Experts of a small language model.
Size: 9 layers, width 160, vocabulary 8192, 29.9M parameters.
Experts: 128 experts in each of 7 layers, 96 GELU neurons an expert, 4 picks a token, a softmax router.
Training: a variant of SOAP for the experts, 262M tokens.
Below are experts of layer 3 (counted from 0) of a mixture-of-experts language model. Rows are named up (a neuron's input weights, with its number), down (a neuron's output weights, with its number) and show model dimensions 0-159. Each number is 128 + 24 x the weight over its row's rms, rounded and kept within 0 to 255. Numbers have three digits each.
Before each expert's rows: a language model's description of what the expert responds to; "gets" lists some tokens that make up at least twice as much of what it gets as of all text. This comes from a sample of Wikipedia text that the model never trained on. Tokens count by the router's weight.

# expert 29
Description: Suffix pieces closing words, such as ive, ical, ous, ome in Delivered, Various, plus == marks of section headings.
gets: "==", "ive", "me", "ical", "ine", "age"
up0:143112148148147117139137116155122138136135076105157112132117155152125080155145151151167107157176115134122135111130072109153098115117148147160091140071102118140134134124152122147157107172149143130152111138097122102123126103138105173123093169122126128123090111111137150127111064092143147154093133140125154085123093115088107159132122144166120165150090148113147129096101130127122111142120178151154114111167126104118160129140123129139146157149139161122123149134101150170099067133092116
down0:130133121129152122144116158154124111124128138160108121070111083156092156162082109118145147154111158162122116110137086095073149113169161147150150154139116118158159108146100112093136171133133106148094139195129135139125163133126182118118109135156141114140119153109131098096110102135137130092109145171135141133126148181104134118110130114134087171132097128133124183065109120096111127125106136164170123135126125121116088149125118085136130146142122110101142141081132145108128124140119107

# expert 57
Description: Inner and final digits of dates, years and ID codes, plus surname and taxon endings like inson, sky, enko, idae.
gets: "5", "9", "8", "\n", "7", "6"
up0:121123146139182125093116132141127119156126148125152134135102102133146121121112111127137171167167123158144103150077115071121118114105146167118094112137123159126089143106105124118123141155116106157125154064136150161093119139176093109127149118103113117138117109137120151123145114064106178142131116180169138096111129082147120115149107124102119112116138124130157141150114147130109120139139108108137147101133117158141104119121157099178156086093160078115097129187159140152110134133150110
down0:095120108148120124144120151134117151143163141106175156110136169136121087120127154146131115136129149096116163104107120160130132131109126111091159139101118141087116147152106151137146104110177110126135139109132097138165122082117152113120080104125072092172172133160119150117111132152116067128154127162122153111116110135102113106096111137101097130093120132161071129135122185124167124107154133139136162126133156086111105137168144099090115124131146162133074172143117156119158122115123145

# expert 49
Description: Short syllable pieces after re-, de-, pre-, like qui in Required and cre in decreasing, plus apostrophes in contractions like what's.
gets: "'", "qui", "hi", "ci", "cre", "tro"
up0:159133131133140131130088127134107114107110153146110121139121094106131132166161119111146090075135096134165134126097142146143189121125048105091107119116130131107133162148130141111122141084158141104115153143130126102142102176119140132143141116116125080128098109127105137157138112131116135148148095177139105151116119125165191145158143095133161123125147134150129134113121084111135185116138101133157123140114115090124080164149131121091129101132164129160125147128059135119111133152107176
down0:125103122112168144176149118155108128143159100097147146166111112134162153124115128098145125135106146135091141124180186141136172131149139116132173094148115116096139155165125110109159172139131147117145123118126150159139109116172105122103111134098119149115110091149145135118102119132131102150120143123139110076113167141101065115141116144099129138143165134129133079127160135094145078098128101100118157131110150143081120143147100128153141138111137087155110154115085153150130157161107075

# expert 37
Description: Inner digits of large comma-grouped numbers, mostly vote counts, populations and results in election and statistics tables, such as 283,333.
gets: "0", "1", "3", "9", "2", "4"
up2:112112126120139125126091137129152164118152097152129136137147198155099103150149130109124119191134110157132113123155124162130135107124129104132129121093130154099135109138100107141094152121134077128159139176104179115079136170143125113132164188133152099118125114118096128157128118132181150127137110101141125154103132152131178134138139104091148116109143178131094098125147125098105084142122162152120157175155130162112121146134146150102189130140149127112161107118164140138145162111142126
down2:155129100111131144129136121132157090206160125163127107117118168103127136129129130106140139130173132120089115104137133120117130134119160153132086106089172134096176106126125121151090078115163127112143083150139177097112105117103147165133134158121137132135161137114105141062163122092122158188115167105125111125113162153087159140154127138152124099110100121132123143120086096100132147107131104127128125182149135137096111151149092139109100142137154152143118144140109142143131164104141134

# expert 13
Description: Middle word pieces forming verb or noun stems after prefixes like de-, re-, share-, as in def-ect, re-count, Preced-ed.
gets: "ect", "ress", "ight", "all", "act", "ish"
up0:101147145086138139131142160131132101121113146116122091099128099097098166141107112126112122152127115115130113119108107164120122133130093151140139094120150136122136120101063169130137167126160111131138085150134116121129116129134106103108136135120141098110122130204121143130149108135107092195131135122157117145126109171054127152147149140133111182126098138101129122138119126099125112128165112177193115110146166147144150155147116150147098102108159102155159179140145137091164148139111143
down0:114138124127149135108090113136146089158121140113137122153073155097144139153139091160092134110178127139132106066147114112104127151130127159100130144118164113097092183095141163151148103151150122165133181086165109169129088138154100145094085122168128148114123152136143123143143123130138110185127131124125128113134131149141166093090124114126127076100137112168108110117134121128151157112133150115087101119130090137131136181108119115117102165114126137125156158095115091150142131113143115

# expert 61
Description: Suffixes and stems forming nouns and adjectives, like -tion, -istic, -ment, -ive, as in logistics, translation, sensitive.
gets: "tion", "tic", "ment", "ing", "ation", "ic"
up0:117169095116095161101124109141135131122085128153124122119139093155139131142130123144135159141118120125115125111135110154136121131168120100104054138125114146102131091149141166150101116071161153123105158158157145156139151136098100113074123132116118140125123150148136163129135142096111126160138096127129141156137115164119127144129142187077119134125179116080126124144125166143147171155170110106121109076148155115151123162176218128131137149118123136138110144123158110138128149119117142
down0:142155106097161137091153150117151131139140147135116087125136143128136104122149107126112134147147100104120131115183177087145115106091102115135173116165148137132114138077057125129188115128113124149091128128101125140163144098141119102139139105156077088081139148121128142090152147140106131145095162108115099172127154127099149130140158134100106136135124147129122094114128099163147126127143126086101127109083170111096104154148135116168153113126119155125142079146149149118089129106146100

# expert 30
Description: First token of a table cell, such as first names, digits, The, or spaces after pipes, in sports and results tables.
gets: " ", ".", "\n", "6", " The", " \""
up0:182116120131190133156108088133095091143100142107116113107102140149101115151140118161130089146160128151142091194116110100132166107122109155133170094154129131163131097107124104133127135115155089134170144135111124162131111152097150153121146121078162135134128145121114143126100112110165125127130166169115165155082058126096109131140147109133091107158082103118147135142134143116164130137103127105108150132122103105155152075112132124155122126154129126116090153103140139110127153116134144
down0:153108130113091173116130133149120143116113116126128098143092127123150099119121154091143180131142119097101176097088131166145090122158176118155101117135146158122107114114190165139143126132154120114098136127122153103158099196119125157140119147075150115111136084143145111156156135093166139144134137118122110121127166129126172171101137123177124115135151111124122146124111114118145125102128141104087129144111157122105087150142111135162102120170132119139140087149135116154178108112172160

# expert 20
Description: Letters inside all-caps acronyms and codes, such as country codes, race classes and station call signs: LM-P, ML-W, M-EN.
gets: "P", "N", "D", "E", "V", "G"
up0:133144156117123125110128105146168138131086174120129159075143100138143113120132124113123104139096162134117112171127090137169170127092150179145145128172138139130119138139143106130091121116134142089126102123154081103149149146128067118119086146091118149142105087127106137109130111137107112149113118164143132134147149135133136147104135115141115113111112165085120108136121102149158117172081104149147116128168103166126145097099122144132175163105181125191168107136108131134119093137123096
down0:127122114125132140117167135110121106115120114082089089110145103130108104140125121150120154172112093118139113092134089106118068153123148131084147127136131088158148123090126119147163201110134156118091141095150134149125126138094158108077113116124158085125099118143113135166122099139134109138130141128087105160159087130114099128115147107158123125126126112117170177149159118138108111132120168121109174131137111158126151166124125115131120135096200172114105124125104171151143149111134145

# expert 48
Description: Final subword pieces completing words or names after a partial stem, such as newspa-per, sophomore, Ankara, -owski, -ctor.
gets: "s", "er", "ft", "or", "m", "in"
up0:137115078112136162129139102135138117112097117090102132162114150135130106134127114106102154098157133101151116107118113093161107138118112149156129131098132154113147140081163100116153112120103184137144108147109141154142122100146108130135129110098138197153167129091134107081089166125142123107116122135118143153116106120178137127119155071127094090084107127145159130110145162106137149116165122128102117168128144093126109155092126144144127085122165072140162091099108082132141122124097117
down0:118115142124128201139144098120169154128119133119138122118140156110131104129140132124177102115118132090100131109096096140112132175159135157133073121146113178126099116167099146155156150107118151108071093148154122126175133154143096150157162148171083102142102152143129125170135142127123165110141147152158104111141093115109142106129136140118117132137092188111118141145114100124150123156127140163156193133117155105116108117153143150121126122113132120144151158077131097114139141136162152

# expert 39
Description: Final letters and pieces of non-English surnames and place names, often with diacritics, e.g. Benítez, Hernández, Bangladesh, ş, ë.
gets: "e", "a", "i", "y", "s", "h"
up0:134166142145138149145161114118140110093161170087113075150114122151091139111155144138135131101097129135121126163124101120079115116148119146128116164116124143119146146189140118120144064156137142122146115169160139123100141149122134185100130126084141121122179160132109117177139109128154125101124122119087128136097163114099109126124127160147085120121155134158107147125097108135106091110137170125138158134166140131131090141128113164117133152083176102090149164157128128148142140175150122
down0:173128141072106096111092148119137104081140070137135144152151098114113119105159133124124087158138144120147141148129102069130125113133141110151154109146137105127176149154129088111153142127094106159155153087118163125110102149151102094106141130154162102160104083188151140129149141139144143126153086134136112112107132161173128114142110120098152176161107150113121150126101135116120132130107093136073116118143123087070100123133155136163137131156117119117161120110128132129134100125112147

# expert 58
Description: Digits, line breaks and parentheses in tables and ID codes, capital pieces inside acronyms like LISTE, and stray byte characters.
gets: "\n", "7", "6", "2", "8", "1"
up0:114180123106177133116158144126146144102123140096111144153089145101145131094074092114118149132137144155140140151150122159149147115157104150111115156113101180159152094155118096129090091177130119062094127109072151076123146125108111117113146141118132142121135131114114159117128121146160127082117079121115112151160087130103108116166150138149164109124147121118123118127087114125113131123143145116120165160143108179159139123106103140148138081141093125126146140092136120122113106121171135
down0:124138132124104143161157147087123181132124145131104089105129142153106141149178082118113113111091101134122116138154133107077081144173173129122082165128094117160136163122169091112124145132158142148098134152125098157119103150109117142135173145114093131141139127121164126143091134134121114148117101115093138147120148132091099115127135197100122094139154132119135138159105064136110116148153146143155126181137105139110111138117123077131148141146123161134123130081161129143133121167139141